{
  "num_hidden_layers": 13,
  "hidden_size": 384,
  "experts_per_token": 4,
  "router_score": "sigmoid",
  "init_std_router": 0.0199,
  "norm_eps": 1e-05,
  "tie_word_embeddings": false,
  "learning_rate": 0.0104,
  "beta1": 0.95,
  "batch_tokens": [65536, 131072],
  "max_seq_len": 1024,
  "max_steps": 4372
}
Below are experts of layer 9 (counted from 0) of a mixture-of-experts language model. Rows are named router (the router's row for the expert), up (a neuron's input weights, with its number) and show model dimensions 240-287. Each number is 500 + 40 x the weight over its row's rms, rounded and kept within 0 to 999. Numbers have three digits each.
Before each expert's rows: "comes after" lists some tokens at least twice as common just before its tokens as in all text; "gets" lists some tokens that make up at least twice as much of what it gets as of all text. This comes from a sample of Wikipedia text that the model never trained on. Tokens count by the router's weight.

# expert 6
comes after: " |", " ", "|", " 0", " /", " 1"
gets: " ", " |", " 0", "-", " (", " 1"
router:514493427471471501522518553487503560498563521530551564520466481538564541536545557510447570501585513507518539560491452518507466514493524525430461
up0:462463483446491521553485475534474524505537478534537496472473498513554484534489520468503500360541433548498464440499503569532520528464492500509507
up1:577532463472510532489508513480456447506535469485523347523509498522511535534476556492494535418493518481522545460413482486512500545508539589493502
up2:526530454460443406527550486571515575460477430503545498508501426484510484520559505496422541461487560520444489490501533522508531507536549585518513
up3:444531530435520473533471494431521440469500474559499436569520539511518542471567522570501532436519516539529560525590544479450561513552536508484539
up4:498556430516558493512556517477452525503577528513429498461538485473548453519431465545599501462493486588484545469419506505442497543576538488462411
up5:467458482497510477522474514461535461534575503501527435531494500506539504504448519545524448490497465427505444483492485476520467482471456535476450
up6:488467531465464532540461489459555548460486483502517558512580520497499502504418537536474490477563528503497541452526615557530472557487502551524567
up7:458510504507513466461495582463481574491463485543417451534551475474463519495511519520544507467528448488452451537519515436493535464561498482470468
up8:457483485568446467487460448437521529496454481529489480467505492517447488524555535406522551460474442440425568478475440510528523476527553481451423
up9:540467562489506413545493513426487517497399557419514452476417446571483480460483515542502486499530548485520556487493502486496406572516478556499469
up10:448477453510523443533534491526435553535524481456558497528546445524496580486396493440484502458550468525502517556508525430480501496517503517508474
up11:492517518467432579501475481490489458402476487516444525489510479512551558451527559532573521461501524486499501437487475514414520462470478492532446
up12:465510519519554479498534490513526480554546493494484486470498395442531521555499501512437527506476548521483522501482487517498557556450540444482540
up13:456507505479515575485518466448457503521511529509464461500467505559510547428477511487417556512453512498459535450497447469421401539518518499486409
up14:535484543608519523524509547521488543488470480549481523471504533487519490518491504446532498541468523436562482543600501489577512463482491570480637
up15:523516457481429525578459543475433501532545541468449515437565506510457475545598499541531476493541484542556504498499510445567454447428568442372448
up16:439485510523531472436478491569473528509432499440540525498589498474537462441473480528526492497535452516497495459476467418485419521501422476456459
up17:482485435586529566437505473501597424461414461481451507494536592439484476495456523525431503487454500422492502512508504454483479474487541477468518
up18:452505445575511497578533517484477519484484551533484482512562462500537486512465458548469457520565536433495521523460482508500450475485472485412448
up19:507526537559547511531482464519452441511515424497507515536404505476518513490535538503502459523502442441454416513415495461483465536508480488567544
up20:515480398508498509502482506499494485480438523518439540530448465512512506427497466499551552457488452484530543487482550514549566547496582453510478
up21:519471532489391593515477526532508550487495416504474442485550466509482516504465464517500524401535469518463503439537545474490509534551478526468476
up22:511483480456544511530530485505555472488551450505482517470552476514501572530461513486515483404493435471453548500463460455460476488516556454512520
up23:531562519465467528412528491522463501558568548484533538517593442499467579437542464448503450498482521511519447452424473574531603543504455497447452
up24:524455570517554420471500534538405528526542500593538492558510454519523496452515467530546597520491478499463489438509428492493519474596448496559574
up25:501519451568512530457509463547487572498477506464476515473492531563537579517533549469582512477461497574519520521453479559495545486525509573459563
up26:512536513547484452535428546524419525516529532494429514486448453477432526522535633463513472458485507491472499448395446505505463533529496445548498
up27:474517470554458473495511485471496506515438540494514495520473542532545500568486530504482603504513451540545402533545478437538454500579576481470510
up28:550584487473498546522579524465444459478489451538557499466506489579516486520539466534467539404552519495506489482494536524437482484484590570429422
up29:472451497514521508524516530535486511470550511499529478513455496518432489569476469508470490501511498427557437484556422516493587467468487492492483
up30:465462430486395495503482509467434446395494509506422511501542526474511558329512502531491451551499466519527474505488460566483496545504496483489455
up31:451480489532497511430501489474423514526473448524456525506492540534505480519497522540493553544483595451481520482471506515545464531512504475461543
up32:534510528497492511521451485501530512534451491494501563547552513465516535430464566489476489423505489536514452545556441445472458422543469498566489
up33:465467466475455477505466510564485487573467529503519510494490492438466521466506517565543523577453629530548513514521457491499510489494528583390568
up34:486513498487428484508539460472488487469528562552530486508498417543540537522538469531514552516509450495441524439427477524492442494514547455522470
up35:553520528538464550500554476488442510555526580565487541436489511518520579568501547524510536507496549485528556539435581523445494499533570448443532
up36:517527557516501497519530512521534567484640504545488553496480448497500510519480524503545494521465479571477460473497429506553535537507575444455464
up37:494482564484508473502560558509447507424540505489485424511577547486565494508499473491470476497455561511561485481507547450513462460566502484500509
up38:513468503455585473563525548503446507475466507508564531408473511551475444576473550574490489445490522437502475495459438503571519502438472515416486
up39:485514502485509523450523435469536484459517499505519575558405500510492521468500528478457508494539473468470567492504451526480457493523489509532510
up40:533443442447533522493501556510527515470523559548488480549526494537563403520523540526552507454555522449501539495452433448507504488542562511398454
up41:474472481530555513441448542438488428488537489549554537522574614528536535489445472465475435431531550513530482524469471441517512493565545596542474
up42:534546499467485430522485495499533478470520459491543517492525573518438537472564498491459548504471543597501531537436522491482497398579496445533447
up43:501485538471416599436468503539447518499531483564457542461544447462479506558493472506516545537536455600501521466535563441541522468491523454475477
up44:501527465474468522455514535502551469477544465454526548531436468454537535542517472486517427481500555490457495424508569503522509485654501459436405
up45:461561532459506497475528520448469539533572536530530526478502441456521486450497458525558414501449458606567515501537517495535488451545535427454548
up46:543535609494488441515484558492546512519464523556494494470508513472529524537533574504477507443483479507504497536526450444484534526570461461485584
up47:491549552526524462529499585548444495502505449533505461527497583511473527498472473409480495575513487447437484519505485508499448512505515524519598
up48:457586488496434504474537542509481487459527476564531532496514551470519492490543503517578546514476555507456523476556566484441497526562465525474483
up49:484529496466421482466495577499433468496532497480455407530496433485530520575495523516441464445519499557512546484552516497552492499457487493563482
up50:408458503456503495443564494459503441490517530520480442473450499526530515538528435513533503470458495483455457508500443489448542437584476536498508
up51:566478518490411548488517539543400469402571540514490504568522504513497491498469560477476551575512472474545518519552524583529461445453542530490523
up52:516482491553478524495468435559447520468514492543528471552508441548507450511516521505540576490496489499521489568521459549552584502477480579510489
up53:567500489425525562498487476486490471467561573515535424488530399576504461475517469470468461491484559481513491528446512535488497517509554493496488
up54:513489505450526551525470483447548478485530448558536407528485408463465593476496530579509473525529449474456545521616533552524474524481551425466504
up55:475470482514530602557527496482523520442502531516522550569467523479511521465451452449523421502493502499508550462510477519488501512500497537534485
up56:525576438515491500546550586581436509476507485544499467538504561483540556467517476450499544492489527602541473427490476564478440505513465474434444
up57:470497482461514534526429496511524504561479433507466477486440513497504503495468528570490500515503553516466443545496443544501450492474522501582456
up58:422447551592521491513552446468505494502451480565528479561560449483522535524477486471512528527516499581498502518476448529519535530523450513482555
up59:500468460487534502504490508522508473401473520504424403499534541490441511511534530504441542543541520503494492501559503492489446464562512497493463
up60:472517528542406509524553493439468551484506489448454464531449449493509436489509644577552526543474441457475427575458481521523545486568525450512505
up61:448525479392535534460489492474508479480480456497472535591596552524515514522546513511528528564471444481481497477521466530470557582490466470467487
up62:528493499519460518494466484482521456530549522526439498548516560482496436541369475538511506476511469484529474518508604495587428491564436498492515
up63:540487510488409470514474444517515480493436500508478487508502485496487513532473553524468555472451563539511484462456406495550516520473500446438488
up64:474556450467497514464490510492502466439561448514546443433516450562533513430485489464493478488475540536478490482530569520562443520523468522534579
up65:513456509506507491492520413412516579470422536492420521468509518496463488547578523454496580486527521465503546481572468549541474452542483525435401
up66:454450494645521489566571506572508465533531448523476443453575546517495519457543520498514458509404467502492538447448530521458522438470555547545461
up67:523488475501456421537515495551532491554430375541511522493492469534514472427512480546549493437554452507504560554589552520537463424507533565519442
up68:514495497515459498432490566496535545515563467463483511502556612470499484505444508521520461406558500517544470477480533533479498517522456503508522
up69:489495512526503470525467542529435463520477526588485437461525419528517546606546476593504543506575524515526497506510496473484490515539490530460485
up70:473491431508530482520492455488515437559412567504495516447483467509538501506521495515511438495508540548528533487460540485513435515429532530486493
up71:581491546426533505530529601526501568512486524506506553477505531553507426446497440530451543475492490543473441487475515498488492503475467507560483
up72:522493460487537518475517519504514509481460541513540558515527507464465479584477549447506457508503454486487504457404535490513494545487440490554508
up73:475503483494475538496454467561488550493543505458533474553490398447546477520551503430473538429529457439500444529522476572455581496584471509483555
up74:526470479573485503491494495507491475445499538465419485551536527563514567515455488511571434419503529524430498473454451413521497536497514542482537
up75:575475517534434468512505504581497565511504496522461543458418576480529470493484457425517527501485419521487579548492488447489530470479480465515545
up76:439486459489477462519577488537494584431535502431462537445481417488452511486497512502480458505502494489419514464471514518519514603480545463422463
up77:549472518509480531553508549509508509478463550481556507573522588522520523550444527490460539557489532480478505547536482504516454558559496466453537
up78:510528447464501511495472520472493473496506499495497509492522537486471525482511546542459517486498531490494514424471560532543424512449519502508523
up79:491465469484530543528558532496530494503367494549463523496517477492496487538476513460523485535486496478466565503521446512533434480488480443529463
up80:514502529582526464459520510567544481470484556488500470464420596505487475602486472472478495432481450520460435505479566512456407542514423479432643
up81:573541550505537465444486487424504529464536452490506511590482512545521504519465650492511530452473441575449536488473414513427516479538439530491525
up82:458479441475487482458540502532553565453475540485472485514457533487547501430519588503491532420535514549452450528472536561509510536506465495586520
up83:415601434513542480533506508459485485551456532487408503513474446574504485449435499557509523477512479528460545566472559453404498508493487485450484
up84:472465506612536528527563499407480508555538491513522538552468509488554484476497480473486491486487552559535479532466575402560511504517528496536521
up85:564501468449489590438549530445438497488502491409450444561451506472508485457536520520509524499430493497447459453568454554530432496512584477572519
up86:492545424484419537507465509494490510472488448434457511477531488531429530537513539491515394516516496559517528530413519498535551479541590489455488
up87:431465499541495430515398505499529561411568459488521517522541459487510523458473483517541460448482559515534467437495576529514472519513520490478443
up88:499537534502497458487495469525480524566519504514533506544507476547512488575409538523525530389486460500518512503531505555489462559536463463451522
up89:498459434503551516502497532524498538493572555493493564528537601553467541464495509512562504527500478496457516503468474514494496571494436534440522
up90:476497414514447494448438387490466513491497515542518438465570483498499460560494520519500485542468504495524517516547422455493415543458530519494441
up91:490494535520425497492441560523518460495555532517490410511477488557497494512447507535513487491498566562539478562523521482495502423506408506551523
up92:473511550475393570529507475442469502491477512478535551489548534488438537486438534520533546595489515481424486528520477466482513468516551466568502
up93:542526467498504529496558566454497503484478457538574489558613493465471472484498540540490450579434505508496458528518535453438452510606498516524465
up94:457522459474494496543483545488548486508462504458432561417472480491498540422522437492506520495543468536467548489510442494477528555439489599456404
up95:528506511475491484522540591530502517526351564498472468471553445477486537483495552515510550502472541474526490510482460522441430507533473512487468
up96:531530452530573389457471449520471475522526517447480459527450496516550435497494506499471493479479532469452493425434475515523458469513466627482498
up97:506473538524568518547550504456537503499529410522553451501489499516494539509517467396483518454524499499461507490506436453544480513526437606536469
up98:554507492528564522489481547446485516469487523450557454484485579498557456427540509536504505537431543538500554517510468433457489465486507546470410
up99:517506476482502530513543564450474514510449451506515538418451520499424590513529484479434495496578545471476538494468494525495464513461532453457506
up100:518516429540484581458489564418419484510468439520488579550496435532510479484430490466531471615445412516489560445579523499483489481507503494492577
up101:420440512545572471494513401495472527469544472532517427572501537554503511529433501576552457472497512510510497490532538414499490489452557559510554
up102:538475495535432499547477488539461460477514466497472470501585503467507483546466609472502528496544553555483459468393491473528484502512540497536435
up103:510464493480421506495489531483573479575480546580514543446542498455478528478458481479538492524394565523471452496448478512519523515501436470504517
up104:486538460517554458404530506451541492486470564509510475544477511520430562447546583539540480493586536580475534465582508563502505442472536517491523
up105:472526467463460517575454426500468514482525509503494464477413496512533541497474516522531555517517437484526462466532452528535453511518516465425465
up106:538538520455550439533499479522516483489494488564506544495563525477493541509425503498530488472458539514504517480505477495541481543478527571543506
up107:454511485526485522476499449456573472472485499464582499561563528469504562525496498474493545555465566505459507514509494538512463489512476452493512
up108:451521483455524554488511564467440488500552508485497533455491527408512515564463471535456517501494557493463465574492448525484491502586459388432562
up109:507581477486555526460563490451524510546514493534488456508493550524566523468504432466505507482544474575456460503493545415602516574449451485477413
up110:525535546502544463442441519464527490533578481473460548477487480457497442510455552527478501504553495496504579457488579538458537491577487576560466
up111:541489486497445476536439547550474510524527505482501482569566461528514484565423575530520498487496591504550533539518548512496456519517560548482527
up112:533441493473475547458522472499461478485550529529452490449428487575511496518469435536540524451485507546523518542453488484520469504544475537401520
up113:543491427470484466461463459425497470514447554465490507580506462497557480475473440461470501487474503511518447524442501490456445512588559513553538
up114:501510453499501499511583534538502493403523507506550465488483562587559540485492487498499533485493540606479508455460464513446453433478449477460475
up115:495526515515509515528622444522456560513431495489480529528543516511522456493422465558459421478428556451486469492470508466501413466528549515447582
up116:499454565525510473477468521465471509490483524553523519454475413456467516476509451501524556514465467518460478544422456430434507502464481477561516
up117:518491524494533521461437503472459526487489466494432564501437551475560517495478544533473467442462458522465532535511440502480492484563510481504437
up118:423478482563461489478538522467528556490501548509514440480539541482492470502541564514484486508512579538444459545569530497612454433527447542572503
up119:517481522435523486561468544481501475490486437501494502487453477613462480493489507484532429460488516541532551487482571522512582463466455485519493
up120:523541551532437509524522532450492444503476500435467495492467480545474456471514519537483526451484525464532498432396428479409446514476483551500517
up121:539494523472521434483480501548550500493500488518400474449523446470427484545463488570526454463470516412546483470416588471429507539453532537527489
up122:500507472572554478578497569486504386544515501488566520528510544525504539475506485543456507526443510490491467579453421545488552522460459493494526
up123:484454465461533545421462498515487504544446536520543500479467510518522481530450561477539487494512491507504516498463464493470506496515547433469459
up124:459462530532586510514476529513476493514533516486548533514507498494491500461432470558500447517538511526487515522529461554578467505549492492532448
up125:445520579504457509540487531530540497525453503480448451502432538429506515510429424398481481484494456528521557452508461441557484452472491495476454
up126:518509592523500545462467465495438536566571456478458541495526484532485499485470500504482526579450510470426534591521493487493515510463518456442559
up127:485467618458493433549522510543503539494531553504531502475550525474502449469546472512484502449532531533446520448538446571492417524456464507471425
up128:509536510469462511516474490522450514484466506479511427465560524583517511453496547505550496524607531480432503491408485584509613498478543551564412
up129:473539439476480462480508490431478475516533474552486521516510468502504549429447508499488539415520507526497501445536502534488415510587454512447453
up130:495514570504430471565473459560478562519430429564538561536527528522518545458460485520503557436455481478507583497535498485571409519542472541469523
up131:535499522495456509463553525486473505466459487455611489481550509539501534484442476448540494492499442499518496511533549528503489553529453461459468
up132:512564559517520538508534518552575538543521482510578482485551511479408507486480576536497473524463538524482499472570492540569525563524486485505512
up133:407496496405428461511498534496474540451432476509418449513488440491541523507525590483573547525463500501543540554506518500478484498488485445533503
up134:403497522481473531432443423498489521505509488550591493525490496502494504566453489534561512472479432463467443442505541474508463469488545463513488
up135:418522503473491578448480533466530494486524448540509614531572527515502449495508458506530532497522529474477483558547477534562415491525512450512496
up136:514509543465598450458531485471548466496534459441495469564516460564468548472564493523508545494545484553510504555464553484493461565495474479519504
up137:517429470479529486533496540501485442474539505540458490489524491530514525543502471503540450505521528551505499435563491511537520491530513501447502
up138:446532497553486496466496491482519537473495425550509455432465496496499470490449450498437510392469528505516559532523480494467531477490448508461502
up139:492451508442456489513508520532503520489531408486498460552532546551516504523502525510519476485484501545516543496502437553552518471472510570443480
up140:468540521531497506568558434529486497572575514567493540518515489539497502479511550489497454462503540540511494502533469427502552483517551476468565
up141:449436490558440523465521546512476498419421498528532528504490422530535515541481556502443516459481566509508509576531539503577495414527446496502477
up142:550516524502474492571531626513483531444466450496450559518480416544549512509576510478422457502579469495518477497505547583513515498514524472439452
up143:588491452528510491453484670474508543509491408497495450530561527459503484517494525549426452452491457480512514491485382552432480489477476508504507
up144:519517490519503504524553551446597458500500481535553500566475504461530556497516519534500550396503513519442484459504529534516498500491574464465495
up145:540509495474517523407459475501482528545506496418497514513492475545497545515376497529515502396511508481545536485484541472505536527473522517554567
up146:564552519458535513447491534446498512494505596577521446529484497450474478503537475451515508476568495532496576522526486549507525544446493552625438
up147:491465466514402488575516478534495593477563483367529459542451450488523498489526541538488551432529529531501503429521427488536479465474474504470529
up148:522512480514517484439459508528472494536507437479428504523506547490462441486506438524512404508560543456440509514515546453579545485460455445538433
up149:479491527535483525491431493534516511491388479482415530498463540492489540547466523512511398421464508539529592514487485535515489534561498526460521
up150:489552487428478478505505442502528545534406586543407525521545489517505522494488580493506509455545495541492502456540543443514481492554508543522432
up151:483494463491414492421515477462495492385505492467453551516498465494485428483523492496549514533462425574550543494482457546509532440467601502489469
up152:566493497532569496466587511495501482411487459517439481505543514505487465455457471423514461467457509483464506511483474458512500515481505447479475
up153:475544576452479536449543504497493486530520486515495521487560499542539510558492582512491470530513529473454511467481502510430540482495567471526476
up154:485409409560503463512583560583514518541432530502490483533491517467471518508470440535514512510532465457449519539490528466524548484421498478532503
up155:488457532567523518486601530502492487527522502516478435522474556376475477545512498553575537536479503506513518445484470518555481493477495523468515
up156:530499451520556568509590466476561523505579473524432512423460492473553481565534551530542550482473433476408500537468460449478529484536527550510525
up157:447514504491446502522532521520554486489421482468522481540482511471482511514525517538453531519473487498479499439473505522449481545494510454444425
up158:550521561600411509426552526466508544480428509478525513529478446534551462498561485542470506562545591512499513530497433505494557518498452584471473
up159:502502488552479538489508495463463563506538496493506524505569476507486469477472476424504495521466531546468484485477622463547580496501571478494554
up160:501502533474470533404469472518477540472469476523577528572544446536489501409472513514490511465485587478499509493453516490449456471494537457499505
up161:530504499501523434535530520515525449490530446545494465486541505522497479517479516496505541498501488540490505466502476472492471458547497465503511
up162:517611577509411482568461503487512503495486456555498440552456519439468519434496533512457517563483549482541533498547505545594448446555529547520457
up163:419497547494439438444539425493526514530492527404493504545506501447498455499478522571459481391482634549515471493486527455573460519537430518452622
up164:451503539460508421504443560502470583514444437529497535437583529533532521543513484434470499552515475516438535517485556549482494548465459476541454
up165:465507533500375478467515425457512489532543417554472476502485467529539559447475474492503493490588518493471542478523444432541515587538532547429507
up166:548549467554490473593489522519491554482530525484472433465495545556523603514485526459525450464504497558536489499476432467448512503484525502503444
up167:448501499537499580517412533508481548480446530469467559478501540580545489457494484481524497542519547495529464451496507532542411497428511561548546
up168:497511538512533552565519466453429466513473497527536409480523452446570502527456474565499494505548564561523528499558523524481414466527508504527481
up169:468518484579502509443502549450435505493433498515441505525548538523524536547465488522560484467531509517468467476499558516470501498470541503456426
up170:429514521487549512523464463578524468521552518541443522519489525486561494509502448483486529564475491505534556485434517535451519530441390601501461
up171:533437447549526497498517586446418489474459496493539445535599500517465548520457535470480545444519439456474456478463519512584514491517491484464489
up172:467499522462490476475454497554448519502539509503537467475540556463469602583480556464535463429548509475538527521492503578541569471474453532446472
up173:497532467437501516506433509350535536512520515499582370467513511499497471524534532482483580431513567464557503516446545461555568544458540638576431
up174:520468518475521474419529473511558481543495516524500577502561474468408517455477525500566438469545519564493546479487518431568505534488489534466512
up175:537492464404480468491520495566542527460506570593544529513465509566485477473475527461526496509503488457451505482503481546532478517533478445481448
up176:507483506432516479500531490533465529517455598516484523506459488457427569498437431392476583457498552561464512501543476455506528463483487512509509
up177:505508488523397562590462501498491489388478446563510543514454487466528504493497465526540508512468544509489512468512540514569479522526503448502501
up178:443523504449517487484447469479474462472558427505471606565523538543403498492502542476521582486510449510460479470550487535512589482510517486548543
up179:501496531493511516538446500440505451507524495499477511521481472433491518502440453518485544488516425481547452517526512489503426475515499427554481
up180:526536437492549531549512556529531491474456502552449537475495454434497501442466476520463465465526485429452598526561452568466503455535515533442479
up181:472506520464483482545463426436454528524444416577412538479536471569482559519558489479462504540526564497517524510435511497440476463600500489499500
up182:467487481541495445461376532509473428521559512456425595494513499551475491435462490506488556472488519465463497497534501562462532437469433396480428
up183:480505520515510467557525549534440514501445427493480461533480518523497566534488529476564478501537471489455507512519455491469514534554494493471446
up184:569428506493455466471488506466454453460470456504549527551474513594494546481474524440539475432503512437545527526552523519482443495461439544462513
up185:537514461475512485551504469522430532504542479518461480508505445447559483523512515496539502466521527441458440563477573514517439527499466524459503
up186:565520537512467476472531506465508517542520490458510526616551445473477531501447481414569467560543467456519471478454533518487496571473467478477441
up187:499478495558546470526439528492482523485488523432436568433452561464474542547491507550499520393537497474528497517514577505537449453574453499581457
up188:478576500410440476463496481428468538529428527532527491537431503529541529456528508539477544517511478538489467494428481380617563469495509439493548
up189:477456464491602457526580428544506472429549530494551501543463537528562545499526439472500502498518569486419485509561394559500425475420495399402462
up190:600471554457399530470449530544448476506489497495534537453488535579563467537442452481475557538447467465501484622469521490474470535517517494448470
up191:469573614506476487496527509479507479505465471475504597479580522508486524540544505514502538476511522512467537510467479523472441467497497530476483